config = dict(
    normalize_top_k=False,
    balance_bias=False,
    init_std_router=0.0254,
    tie_word_embeddings=False,
    beta2=0.99,
    batch_tokens=131072,
    max_seq_len=2048,
)
Below are experts of layer 4 (counted from 0) of a mixture-of-experts language model. Rows are named router (the router's row for the expert), gate (a neuron's input weights, with its number), up (a neuron's input weights, with its number) and show model dimensions 0-127. Each number is 128 + 32 x the weight over its row's rms, rounded and kept within 0 to 255.
After each expert's rows: a language model's description of what the expert responds to; "gets" lists some tokens that make up at least twice as much of what it gets as of all text. This comes from a sample of Wikipedia text that the model never trained on. Tokens count by the router's weight.

# expert 31
router [104 167  86 113 105 135  91 132 121 214  54 149 104 168  84 159 133  80 123 111 130 149 172 200 112  83 136  95 140 169 123  96 106 148  94 133 125 107 102 129 133 105 119 114 130 142 136 104  92 153  84 136 134 113 129 183  98 167 171 149 129  77  96 139  68 121 138 110 122 109 129 134 168 130 146 140 150 113 102  86  83 123 136 140 164  83 116  40 147 187 142 152 160 123 165 107  92 171  87 130 166 114 129  85 191 153 133 101 116  94 198 129 115  85 169  98 172 153 196 138  68 132 129 117 129 162 150 167]
gate0 [165 167 146 128  82 122  88 112 116  81 162  83 105 107 115  91  90 160 218  89  70 102 148 165 122 156 152 138 107 113 121  87 112 106  95 165 109  80 161 158 108 132 155 157 133 187 111 136 141 163 120 145 144 133 185 131  90 143 144 130 125 179 133 114 107 115 145 108 106 140 109 125 156 174  72 114 144 213 144 115 154  79  95 113 129 154 134  75 124 160 132 133 142 170 139 170 137  79  85 107 123 145 162 143 115 117 101 153 137 103 137 103 142 166  99  79  88  87 174 184 131 130 114  39 195  75 175 106]
up0 [114  61 121 114 185 123 156  93 167 149 102 135 162 168 126 163 155 118  46 197 188 135  69 121  92 131  86 140 132 138 149 149 148 117 148  80 156 148  49 107 104 137  99 108 107 100 145 144 131  71 130 105 117 115  66 129 152 103  99 162 150  58 128 177 165 118  96 162 116 142 156 131  64  97 159 142 138  32 119 152 112 149 161 138 124  91 134 179 125  94 113 113 149 123 105 116 147 134 171 133 127 150 136 124 187 128 151 115 122 137  93 125  78  70 115 168 166 162  91 102 143 125 128 164  83 171 116 162]
List separators. Commas, and, semicolons, ampersands and dashes separating items in lists of names, titles or places, as in Johnny Cash, James Taylor.
gets: ",", " and", ";", "),", " or", "-"

# expert 41
router [141 129 125 122  83 163 193 186 104 110  81 180 117 164 104 118 130  62  87  65  98 116 179 129 132 119  84 108  69 130 161  74 105 117 135  84 149  96  92 114 150 113 112  80 102 100 141 136 108 157 122 135 130 134 155 176 103 184 114 128 169 118 131 101 168 104 154  84 131  86 143 153 139 161  98 143 161 140 163 172  76 132 139 139  36 164 194 122 147 114 139 151  88 139  95  71 110 148 112  96 178  82 107 152 164 109 103 189 109 172 133  88  91 129 145  73 135 173 150 106 103  91 146 144 132 143 147 136]
gate0 [ 81 113 169 114  96 142 135 162 107  87  93 185  95 136 143  62  95  94  77 115 144 148 135  92 109  70  91 105  71 115 149  91 142  70 177 128 132 143 118 128 158 156 137 101 125 106 110 102 128 181 137 148  62 120 160 158 104 154 122 139 212 122 115 116 202 116 149  91 126 103 143 144 138 161 132 147 146 162 107 133  81 137 122 168  66 151 147 164 142  85 139 142  60  51  54  72 138 162 147 138 139 138 130 146 142 111  96 176 134 164  95 122  87 144 166  87 121 129 168 135  87  89 160 142 168 123 111 120]
up0 [104 136 107 144 208  88  93  83  90 142 183  85 130 123 155 145 167 156 205 160  99 117  85 144 117 166 171 102 164 121 128 199 126 140 113 131  97 131 143 119  92 147 135 139 131 163 144 140 163  99 109 154 119 159 130  96 130  89 147 126  75 173 125 129  70 158 101 140 133 145  92 128  66  91 151 110  80 118 135 119 187 131 153  93 161 108  74  93 100 166 135 180 150 146 190 162 131  82 156 129  90 152 150 100 113 143 170 141  99  64  76 157 168  94  91 147  97 108  63 142 168 183 108 102 131 143 118 102]
Commas after place names. Commas after county or district names in location phrases like "Shelby County, Tennessee", plus which, who, but and in.
gets: ",", " in", " (", " |", " which", " and"

# expert 52
router [120 160 119 163  80 149 107 120 154 159 106 137 157  82 147 111 180  92 142 116  89 139  69 115 137 129 152  86  88 129  95 177 158 134 130 108 123  94 124 139 157 105  96 132 127  44  76 135  85 205 161 118 103 113  92  87 152 136 127 116 132 163 115  63 115 132 113  78 100 210 159 107 149 138 162 111 161 154 128 120 172 149  67  94 121 120  95  94  90 121 155 124  97 180 122 136 101  95 113 158 186 112 183 119  86 144 121 189 173  95 132 129 125  90 118 131 167 102  71 151 134 145 114  74 196 131 140  73]
gate0 [153  97  72 131 107 102  86 169 141 123 100 155 114  91 125 109 192 126 117 114 146 163 109 134 118 130 148 117 103 130 101 136 127 179 136 137  65  86 102 131 120 146 128 139  95 124 155  78 141 121 131 128 177 179 107 117 105 151 117 141 182 113 111 107 158  86  75 166 170 152 131 113 118 134 155  80 104 175 103 137 171 178  66 153  91 165 140 139 152  84 153 159 137 165 150 154 108 152 126 164 144 171 101  96  96 188 153 120 138  85 158 102 136  62  36 149 113 120  45 179  58 167 138 110 120 118 167 188]
up0 [167 110  66 109 114  84 109 125 139 125 127 149 171  85 102 140 202 133 129 136 181 135 138 129 159  95 146  92  73 116 128 130 109 157 128 171 111  77  98 101 113 161 159 142  89 116 146 160 123 144 120 143 189 182 159 173 113 148 154  85 202 111  93 170 161 115  66 165 148 152 107 171 125  90 150 143 105 160 101 124 147 168  86 120  74 167 134 136 163 108 119 103 168 151 128 143  87 162 126 131 114 156 135 111 110 157 177  84  98 106 106 107  63  71  68 142  80 105  65 145  86 139 127 128 120 154 134 207]
ISBN hyphens and pieces. Hyphens after the leading 0 in ISBNs, plus mid-word pieces in scientific, chemical and tabular text, like discrimination, immunologist, insisted.
gets: " E", " c", "-", " (", "r", " inter"

# expert 21
router [ 82 111 153 145  99 116  91 129  72  93 166 156 146 143 126 133  90 149 110 130 116  67 201  88 102 160  88  89  97 123 174 155 137 111 112 147 172 141 166 131 188  99 152 153 172 151 120 152 138 134 143 155 147 123 126  72 171  81  73 175 113 138 133 159 176 111 142  74 175  93  85 140 141 132 198 108 170 104  82 184 142  95  85 145 160 104  97 123  90 138  74 134  95 178 139 123 155 186 143 145  76 105 180 122 111 130 165  90 131 145 147 111  71 145 128  89 111 165 158 161 145 114 168  89 117 147 170 109]
gate0 [120  84 157 119 100 173 112  57 119  68 166 132  87  68 128  53 162  47  63 112 120 169 166 161 152 144 147 149 161 116 149 127 191 125 113 115 188 165 124 125 172 106 166 144 110  71 116 112 188 135 135 128 140 119 144 187 124  99 101 154 191 140  89 161 140  95  83 142  72 113  75 149 132 129 106  74 149 154 135 108 116  75 133 113  79 134 127  93 153 110  96 108 169 115 141 137 145 142  82 162 129 145 103 152 103  86 153 143 127 117 163 162 110 197 100 146 121 114 104 167 141 149 137  80 139 105 108 144]
up0 [155 166  66 157 161 105 111 184 127 205  93 158 165 118 115 168 133 186 156 151 149 130 112  82 106 121  92 140 146 132  84 118 117 102 157 123  93  69  93 140  72 186  80 125 125 192 149 178  84 139 130  86  89 139 129  78 155 133 168 103  95 145 147  88 169 171 165 131 169 135 179 101  99 128 140 180 136 124 120 132 125 134 153 151 192 166 102 166  87 132 132 148  88 145 108  70 105 130 130 121 174 157 147 149 158 133 119 129 124 137 107  70 140 107 138  78 158 145 182  95 115  59 116 179  88 138 159 135]
Section headings and table cells. Wikipedia structure tokens: == heading markers and heading words, empty table cell spaces, See also, years after headings, opening parentheses.
gets: " ", "==", " (", " |", "20", "19"

# expert 19
router [141 128  93 129 146 120 182  81 162 113 123  63 105 120 177 161  99  47 140 110 113 141  98 141 166 124 108 116 100 168 152 142 112 156 163 118 164  91 157 147 147 167 126  81 175 134 138 118  91  59 132 152 146 111 107 111 203 150 140 158 100 131 143 129 111 138 101 137 172  88  97 156 103 200 139 138 160 133 102 142 143 150 113 105 104 138 144  58 102 129 128 102 163  94 109  86  95 198  60 156 158 106 135 115  95 161 131 133  87 126 127  92 173 196 154 155 189 182 139  88 113 150 139 110 102  50 105 146]
gate0 [110 150 117 118 158  89  78 126 129  97 178 175 120 118 161 113  55  98 171 162 199 152  96 136 141 136 161 137 128 146 168 121 125 114 149 172 147 169 129 155 148 169 155 131 131 103 117 106 160  66 110 139 118 154  79 152 177 177 145 155 134 111 146 122  78 117 123 172 124 186 138 119  97 152  66 130 146 112  71  92 174 117 143 114 107  93  84  86 160  65 138 135 125 104 126 123 123 151 122  75 136 114 187 171 120 157  84 142  91 147  83 135  86 150 124 188  65 108 177  84 119 178 186  80 151 131 103 167]
up0 [176  94 144 113 126 161 175 141 124 187 105  69 131 130 114 105 169 156  72 141 106 143 146 152 161 106 102 126 133 121 109 116 123 125  83 101 114  74 153  88 144  96  59  77 133 160 125 135 112 189 154 126 136  92 185 116 102  80 152 123 138 157 126 163 182 151 144  67 134 112  97 129 145 101 156 120 106 173 166 133 101 128 112 100 161 141 188 189 105 146 153  89  92 123 127 154 131  76 122 177 121 108  72 125 108 133 182 133 175 130 154  94 158 125 152  99 209 109 126 140  99  37  74 157 132 126 102  74]
Mid-word letter pieces. Inner letter pieces of long words, as in ninet-e-en, thir-te-enth, volun-te-ers, Coleop-ter-a, plus opening parentheses in footballer career lists.
gets: "e", " ", ",", "te", " (", "″N"

# expert 58
router [155 172 117  95 118  96 155 138 119 174 177 110 107 130 158 100  94 106 159  78 162  94 155  84 148  86  92 111 136 109 126 146 119 100 165 200 190 137  79 129  94 149 110 100 104 131 128  78 199 178 150 172 108 152 149 102 108  81 164 117  78 115 119 133 112 130 132 106 177 118  67 136 140  99 167 149 100  97 122 132 105 100 121 129 123 113 140 108 134 145 142 154 147 124 108 116  95 159 101 121  71 233 163 123 149 116  88 110  79 165 115 168  45 115 144  94  72 130 135 119 130 145  94 114  90 174 193 169]
gate0 [106 103 148 153 126  74 122 128 101 139 163 145 127 122 161 192 150 111 118  74 174 101 120 121 180  94 118  80 147 118 127  89 159  98 122 137 222 159  39 117 159 178 113 114 112 185 110  63 179 186 188 180 133 112 112 130  93  73 155  77 109 161 142 133 146 115  94  85 142 126  76 124 116 112 151 117 144 102 153 111 121 125 147 113 153 111 128 111 164 166 151 153 103 122 157  87  77 180 100 136  81 117 133 105 159 152 107 113 104 144  91 125  71 120 141 118  60 192 122 107 143  88 133 164  98 115 153 113]
up0 [152 146 103 115 139 155 131 130 170 111  89 124  99 116  76  58 103 164 135 181  84 180 112 127  73 160 136 188 105 122 137 168 114 163 132  97  60  81 208 156 133  83 113 147 160  76 161 171  94  79  74  63 128 114 154 107 176 152 115 175 173 101 141 140 119 148 151 156 107 128 168 116 117 118  79 148 114 149 114 154 161 133 125 151 140 152 143 136  97 100  84  82 133 117  96 149 181  70 175  93 162 148 117 151 147  77 148 132 167 109 142 119 172 118 111 145 167  58 130 139 160 134 131 113 180 130 107 161]
Surname and place suffixes. Final pieces of English-style surnames and place names, such as -son, -ton, -ham, -ford, -ville, -ez (Hammersmith, Cottingham, Álvarez).
gets: "i", "son", "ton", "a", "en", "ham"

# expert 17
router [136 158  85 131  94 100 106 182 132  78 149 117  77 155 149 118 184 107 143 121 106 113 138 136 144 165 173 192 111 174 151 144 116  98 127 161 166 160 161 130 187 123 155  97 181 126 142 143 226 167 115 170 138 146 101  99 178 157 135 129 103  73 125 139  99 144 116  63  97  99  97 134 150 142 123 140  74 151 158 172 112 163  92  97  72  53 167  80 111 106 104 127 130 136 108  57 128 181 123 155  98 106 170 103  82 119 140 124 138 112 183 169  89  78  90 110 120 101 137 145 108 154 108 126 132 102  90 126]
gate0 [135 178 168 140  90 155  76 125  92 132 150 117 121  68 159 170 134 183 126 138 127  98 148 139 142 100 174 141 165 158 125 116 144  89 142 135 109  58 123 157 117 115 147 148 114 100 129  88 139 163  93  94 143 164 119 137  89 105 114 204 114 145 102 138  94  77 116 124 161 225 154 160 166 132  83 111 130 124 124 117  59 151 151 130  90  94 136 134 167 120 139  82 148 210 124 134 156 145 138 158 125 117 144 243  72 111 130 176 105 136 121 148 191 131 130 141 201  91 135  97 140 101 153 136 142 142 139  94]
up0 [132 158 138 116 105 154  84 156 109 179 163  78  70  97 150 167 138 137 131 132  94 103 180 160 123  96 214 159 170 161 128 129 144 101 110 134 120 110 142 167 120  80 116 123 122 143 169  90 120 167  99  75 174 180 152 155 149 124 135 198 106 114 126 166  61 104 123 126 151 200 128 136 137 157 114 130 133 169 131 134  89 141 159 137 121  96 121  98 163 118 120 141 179 180 118 156 176 152  90 151 129  92 158 202  50 155 142 192 104 159 151 166 143 142 128 178 198 104 102 144  99 136 139 118 165 136 102 159]
Numbers-preceding parentheses, spaces. Opening parentheses and spaces right before a number, mostly converted heights like "1.68 m (5 ft" and table cells before figures.
gets: " (", " ", "′", "%", "(", " \""

# expert 37
router [128 119 135 140 190 145 103 108 141  67 100  99  93 101 119  90 140 168 155 113  85 132  76 116 147 160  95  91  52 152 112 112 125 156 150 130  87 103 107 145  72 106 138 131 104 164 135 127 118 160 158  96 153  88 137 104 149 140 132 164 165 142 146 133 116 160 121 113 147 174 166 184 107 162 116 158  79  87 124  90 197 128 174 142 115 176 114  68  87 137 131 119 195 142 164 126  70  84 104 132 177  61 102  77 142 125  97 104 174  95 115 122 198 121 105 193 154 129  62 143  96 110 129 142  97 143  83 138]
gate0 [121 162 101 130  71  76 120  76  94  99 155 165 130 130  75  79 158 174 111 196 126  91 123  89 139 156 124 113 156 124 115 157  81 160  85  99  79 118 150 102 120 166 114 126  81 170 159 128 166 161 184 152 151 149  30 157 140 149 147 189 125 175 127  85 104  98 139 128 123 135 124 155 113 164  95 134 120  75 117 104 186 104 102 164  96 145 128  89 142 149 119 128 123 121 124  64  97  84  53 139 133 109 125 107 100 125 163 116 112 122  57 145 134 159  81 164 129 135  66  82 100 109  86 119 155 129  98 137]
up0 [120  42 174  90 176  72  95 123 155 155 145 131  80 146 158 160 134 119 125 161 160 147 181 108  78 129 123 135  68  66 151 131 157 111 159 112 141 182 133  98 136 102  81 124 139 172 111  50  90 106  57  85  61  95 143 155 143 132  85  95 164  93 149 128 160 127 105 159 163 117 119  58  68 129 149 126 131 137 100 154  69 146 141 120 146 157 111 157 111 196 158 111 167 167 122  98 101 147 148 138 155 147 142  85  69  60 103 147 147 103 143 140 125 114 145 128 113 111 132  99 110 157 158 164 122 119 120 144]
Quantity words, of. Quantifiers and of after counting words, as in two or more, both, several, various, a number of, list of.
gets: " of", " other", " more", " both", " two", " many"